From a checkpoint of a small mixture-of-experts model trained on Wikipedia.
Size: 19 layers, width 192, vocabulary 16384, 92M parameters.
Experts: 48 experts in each of 18 layers, 128 SwiGLU neurons an expert, 2 picks a token, a softmax router.
Below are experts of layer 2 (counted from 0) of a mixture-of-experts language model. Rows are named router (the router's row for the expert) and show model dimensions 0-191. Each number is 500 + 50 x the weight over its row's rms, rounded and kept within 0 to 999. Numbers have three digits each.
After each expert's rows: a language model's description of what the expert responds to. This comes from a sample of Wikipedia text that the model never trained on.

# expert 5
router:507556518501520566558502575473430533521447562447547556439544426447442462538439436561569530434426538453470557552517494409451436454566438449453447483448549555486565454546445462436529549535557437505501459513567474444493449493445441539540510576413524547540565563524559560504458556502512436507531466524564504439429567472504571568512556531460446485442490550444536571552536461437436461582465463442560467456562538549584564540554548455569463564433565572433529445477440502523551441438526550524499559444438463431487566450457489457453488459449450515560503474565438432572433556554432564471
It responds to: Dashes in tables

# expert 44
router:473564548463512578562541532474447537498451556428538569469544423477439483536450451561605526452415525423486553568512502424467420449598430447441441495436548535489574462540435479456552524559568416523487469512568476449500435494448448530559522578439516538530548548512570553516459526501501433525528499500588509450388572488506553569516536542456465473445450565451520542562516492478431424564464478445543471447571554548565538548540556460565474542444557568439555450500430502555547433419499539487513549461452455440470571444456505436446478475475441541560497459570427435566443549541436569467
It responds to: Line breaks, dashes

# expert 13
router:500545518514523570569525562455435549511449553447535557448554432452440460530436442556566525437431523464479553542516486402451438473559426450442438496446547552492558450556442452447544549537560452505492462511569483449499450480436440543547495569426520547545564563513568560503458551507524431520533467519557508429422567482497587564508543532454439499441478567444538568556534468448434458566460459442558470453549540551572562547568563465564469561428577556439535450490436508530556432441529550529504566429438459437482574441455487460458480446451460519568505486567446437571447562552426569471
It responds to: Verbs, nouns after determiners

# expert 12
router:511544520498525560562511562463444529504435548472556551432563433459440455543431442546569513451433550450466546549502490403447426449578418460453442497449556519499570457541446451452552539540542437500509474500579468436502437490427449516553494556417534561560566558508559528513446550508521440532543445488535512458431554468498589586535565546469447490443465569441531587545527468452419445561468457452557481472568538530569557533564548434546468568402560574434544471480439481533563439439515551525496563417463460456469576463446497445482500455457437501536520488538432420559429571516430555465
It responds to: Jr periods, verbs

# expert 15
router:501557531500524573547516551450434542512440556443541568440562438447453469535438433559573519436434523443479549548519462414459432463563405467446465504448553553478561435557434455445555550547551439523481469523569472439499438485437459533544498557429523538544563552513554555503466553519501435500546468512560505449430568482500584563512545542466446490428468561444538570564525485444436450575464463440547467453561544551566552549567540462560460573430588561435528452475430497525557445420530540519496557421444469440474566455452482447468483444453463511567492477566441440562424556557440564471
It responds to: Function words, years

# expert 17
router:513517516533557567562488562465474525503432539441553552459585450462407479549417420540566485441437529454462554543530503409453470450607450461453435496429566540467544427565427456419564554557553444536478469510586459482481450481442453496541490573436518562533565570500554552520476529524536438507565465504550503462449574468479582559527530525486438496450446579452535607539533496454441430570441448459570465438565529513575557527560550462537496562434572560459533469504435514547562460452538540497476549440445460446488583434466490445454519474471460509580477478539434443556428560556445565487
It responds to: German place endings

# expert 38
router:476562525500499563560506544432436527505453556452548555438565433447443467527440430566550507423441524432485576543541493403459419463537404472446437481464544549464552460542450449481567553526546422537506471521571481447486430490448460561575474578451507548540559541501575563517465543497507437512534483527589500447438583479486570551513565509454434482428461591455528568564515476454463461575477482441566459454552526555579562547577570442556473534424561564449509453509447483543538430433517558506499552425404480437480572454450481460462471444456447532566510482556454449535450555551447572472
It responds to: Infobox field names

# expert 43
router:507541519527529575554504533474462527525425553474549560447563446455451447524443453561575539449425541452483552571510477417440419461576417462470463498450557553490567420562450459442553549541567445524488467514555489436495442498418443566541500565414519540524565540502581538515451543523524432509527461528553517445416582488483580585517544560479437519435479559461541543547540485453419444572465447455559464450559543555551539546549547456557458552421562556462538439498435523532548443450529563536499570441429458428490572439449494448459498439479447500541510476569455436554424564545425566470
It responds to: Digits and to

# expert 40
router:478528522502521555545519544447438531500434563461531545453562442456457471512426437569558535451466524446494553560519497425469424477574427458462424494439536578495562467551452456459556556547550438500485463525571493432502435506430467537545503573433523535539568533526588538519445529508504452511561459499556494442401572475481568580531570507465414499425467562441533562538536487444425427594458463461568480446547532542557568531564547454579474535435565566435528456480452488541541425415514532535496566447426465437484582449441492452452482428469452515579513484576435448552461552572421566467
It responds to: Opening quotes, brackets

# expert 47
router:505554532534529590552528562476431515526439556445547575440542416453437449539451432565568510432433528455473546560515482410472423469557424453441457499464545544496561462547426443460547541548556452515502467525578488440497451480435458532544496562423522528537571544516559545517449549508508436504553475525561516442417557480502586554522551549460448495446485584443535573555530473447448454570453454435549455462553544530577562560547560453569468561430580562448524449497431506553538438435521540515487564434431473419481558446451496434461487455453447512556509475568430445562433550555439558468
It responds to: Periods and abbreviations

# expert 2
router:499560541532508586557499572476441508506437534446548559447556433439452459549423435551581509427430527451476546560497498415464431447543462453442444509450552560475567454548429471470581552561554443529502476513589483464500437497448459502550501575432501538533552565514572548513455554503518421505551479507558498432448569493494613567503539533465455469451486561440553581546527482455434434562444454431566480480572535545559559554551552476549458548440562572445536463480447508542552447427531535497521548434418468454483559441455495427443489457465434520553493489576438421557437565551449571465
It responds to: Month names in dates

# expert 39
router:507552510498535562555527556469425524507442559446533564447544438454437450531446444559571523424442526444476542557514481410451427464572427457441431492442550544489574451546438459433539554535559439509500466515568474440486447486433451534537501573423519550538569557511558558497459551505507430513535463510563506454428566483502565569517558538462441503439469556444532574556532476442440449574458460449560469454565540544567554542564557458563454564424575567427532452474434505541545437434519545520492564434431473432480570455445496449455487450452455515558495474561439428561437558552442571472
It responds to: Numbers in tables

# expert 4
router:486542525502524523540440581464515534514422586452547554414565439463437484536450413566607519425425553446497524523499498405472445454563467460460467494467511550524573425534430456421560563550535434528466457478522456466522458525416475509499491566418524551547582565494548562525416533519517470487529473540530513455459538509480568577498580529489432509446474558446559561554529476422408445541436461455528463464550579528579574543553509427525471524450539583456517441516464518555528493416493564527468521448424432491516548427435533461475512460455455484528507498553403432595433548551470629509
It responds to: Mid-word syllable pieces

# expert 9
router:499516498516545546531494567464515509505434560417546564422566419448431458553411426552605538439456521454466567538515478446439438488547429464461416486458560555480594457567436468486569561536546449534504431518569484433499459509435467529561498566445488550549571575514559557502432532499503430517527476492544490464463559495475553557539551522461459475446494564476524559569513483478455442533458458427541449434551557551573562551527551431530480549449592550461521445485451474537574430433512569541500561442470460454472556464447478460439469417483465520562508464592461412575427573524415577440
It responds to: Foreign name fragments

# expert 22
router:503562528526514560551523559474427541504433553441553557448543429450452464537428418554570522432451539452462539546523476413449434466570440444476440497451554554492572451558440452445532549562556443512496455517568478417487434495442458552548498575419518544517556552524557555489445537509516430514545464502562495448426563477491587562514552545459436493437473567441535561544531476447430445575462461438566460468580536558570543541557551457572461571427569555436539463483442503528540455449536548522497538430441463449483573450460488447449499451457463516559507470574436425568424551556443559468
It responds to: Century digits, sentence ends

# expert 30
router:478539524519511573563507521455453529498448561453532548425568434450446459540433453566583508454428534465462557563527487421447420469565430470475465484421544564466553463554445485468559563517548443529501460512573462428503421487442440504538506564432492560540578541519579546520468531533484445514553490509539507441427567489495583566508552509474451501423477597437547570552553494450441449558439450456564489475566536556543550548566553475559470536429561560434515442493454499552549437433545561535488576419426459418494561472493509451450486440449453527564509474580450448583413555548444566446
It responds to: Section heading markers

# expert 3
router:490552542490523578560500573461446512501445577456554583457539434431446455538445438554584524460435531440468571562517481417484431458571422472469445483466536550494554463531445448445541547526561419543502450522569456463499432502446463542546496546420520552541567547493570562493458557518529429516529465507553507442444552486512584556515547531439435502418476571435537575552552482438451449560454473451557483467585512550578552551566551467563473538413564575436518454495465498515551434426518550511504553422419456427478561436447504449458483438444443520559490489561450453565448562533435556446
It responds to: Copular verbs, table pipes

# expert 27
router:509517525527512561573487548486495487520439560471546533456573420429421477541435446555585503401432521470461556544522503391462437471540405477435444462447571570456556452534444435439511533558569435506475451497572470448487463471424477546562501545429515531562552550536565565490464554518524429516526461515548517447450591504495587551520571538463433485457472546465532545555544476446420433563492437441557468461548536539549585525535564454514479555462569550444543439484471527546568435420540543516492561426429473445487567435460493426455492449443441519557484460573461425553439562519445570447
It responds to: Word-final syllables

# expert 16
router:486553532501509557555521543449444505505458548460511543453563431468448431511429435542544528442429525458462551548502482448490427453576384456443444490442561536487544464545432461467535540530574428527492435522571477438486462496450428534561504603424493540531580540502552561510451517491501444516544484517542501469401593493486586535518547533454434478429476535412536560556519472434479437583453447439543478455566538550559582519546581446558479549437582552453518469494462482555571450427516576514493549422422480421515552457453473456485496432458461530559510469576430433570421542563438587489
It responds to: Infobox field colons

# expert 34
router:508519528520490539551499556436506513520431554491547548424561444484450461565430423549578536424424536434484565548531475418458450449563420430479452473428527542479554421549434447455543549555534425511507459492568466468505434468466477525523466534451516561558543540524555538505465543514516447514546465521552505437394546479490588572543574530456431485461485573454533553530548478440433448576478461425560476443546532551576572546562563451542448550447610552433542470491439482531556457432549559538490559445416475452494564453472499454466476476454474527563504479588433431574477592533410576477
It responds to: Mid-word letter pieces

# expert 33
router:482532521525505516555512530476448519490467562438518541412531448435438466539438446560594508434435532428453551562542481413450415449557390461445435504460548571483567464537427485449529548532591429500502486512557477479487464502424470533541511556436517560538558562502562525491479542495533463518537499523564484423410600472502570551524564531437458525462466564434540544550550496446421448563440464459539454435534539534572553571551540454579472565442556589443522420460444521523540425416539538515495539431416486466480581459438504461480503448475446529531495469575444425574435555556453574455
It responds to: Commas

# expert 35
router:481557556527507553563509554432496519496452552447532570438556453435442466559422442537559501433454534436502583538526508421467447455557462454439444516451572535491560444536445448441528569560552414507495469507566480462494436491454438565542505588436519535547565577505553514489496512499513415528555440502562499433431573469482582575517537544433432505443462551455561560566521470450446470550456456430584473442565517543546573545563562451569461528433589553445520446471436476538543427444536548516487559419409489440477535447461505443445473429493449497545521481561443462549434541537419573467
It responds to: Line breaks before lists

# expert 31
router:507555524517524558564510546467433524520445559452547562437551431463441475518440443568573531437451542456478544555519475393448429465566427455447439499440544556472556454543442461444546542544562452517505459507585478448502449491441452528546496570417528550551580569520558574514447550511511445520535449517574495436436571479497579563505546543444447502448468561436546562567528486436435451578451460444558469456575538549562553553554559458569463558431556559444526446488451489529538439430529545532498565438444479443490581451460490456453472442446469524570510476558430436560440566543435560479
It responds to: It pronoun, list markers

# expert 1
router:491539512524508555575472524454468488517428546444508577434548451474425457517437432540591511420458560445489551548526451403462428462583436442459442486443551555522566465548446465456544567569535445507494465508603462445493429501462455548547504558405504541572569562519532544525468543498515423506549464495551487445395536477505572573521535546460436492434485538458546575537533488454463438576477472434554469449546538548575580546576558478561464552429551562438549432480446505538554434446512555529486569415445483449495575452436499451461488431448483544561489449547423440563458551512433542467
It responds to: Mid-word fragments, conjunctions

# expert 45
router:468582531488533546536506534447431513519468572444539560447532444454447449558456418539572512439449479433457564565499476430463443459534384493452456501458573524499546458548415467433545554533536440511483426501554484424486436482472453510559498574413540560543567556507589546518443525507512454484540513516531514467420568483486593544523569523457440488443476580447533559562529479466456453573459471416538468469549535518558571516557578462546447561428575557443518453496437494546537432443513563514497539428449457450489574470454485448463499440441437503576495474574415463562396577556449586464
It responds to: Field labels and colons

# expert 36
router:472567530449548556579489554464426494499432531436501559468549403460456445531451450590559528405414506429472542555494501425464407474540433471440428492425530555476574477546448478443539534537576431535487452485581463455511480505431453537571496544444518533528598555545567546489480556494497447533536444510545490464410563507499546552534555546478474490432462556471516555556491483465445439578436482451529474499556554559547535514562559458567434532433566560454548459471459517543572415428517548527497584435434461446474576440473485435431455424459444536568492487579470432543438551543466558440
It responds to: Initial capital letters

# expert 46
router:498535495497526543540495560437435515498444578452513574432561428448441455541453447586580514424425537468470556525524496432463444465590413448455435498441541557471563449509435462444547550540562409518485478498567496446514441495428450557559496576416521558536529547524561544502461567514501445507538485507557493442425552482494563563501563550445446477461477548440536561577529464446439458577468470409520464458581518552564554550555564438576459559439586546426546454508447494507546438449525527518491556423415466442468550462480497424450477452467460499533513493564456434562418578566451555493
It responds to: Media and racing names

# expert 11
router:488540522523511551565511559466469546512424584440552559455560451465459511537468443568555531421450528474476563527504509442471407441547422448419432514472557525452548439551450474447560557548577413517480451505562472474505444489449443500530505557394546532536547540515566542514452536494508455520549480516546491466438549476504570572527595544460453479458481542421546605561550457444435456600480460425553442441580545531570546515551561467573474564414570545429526467474432476525566453438530546534515567414430446445483564487475522463456487454467450507577518497551426447548448575566459581475
It responds to: Institution name heads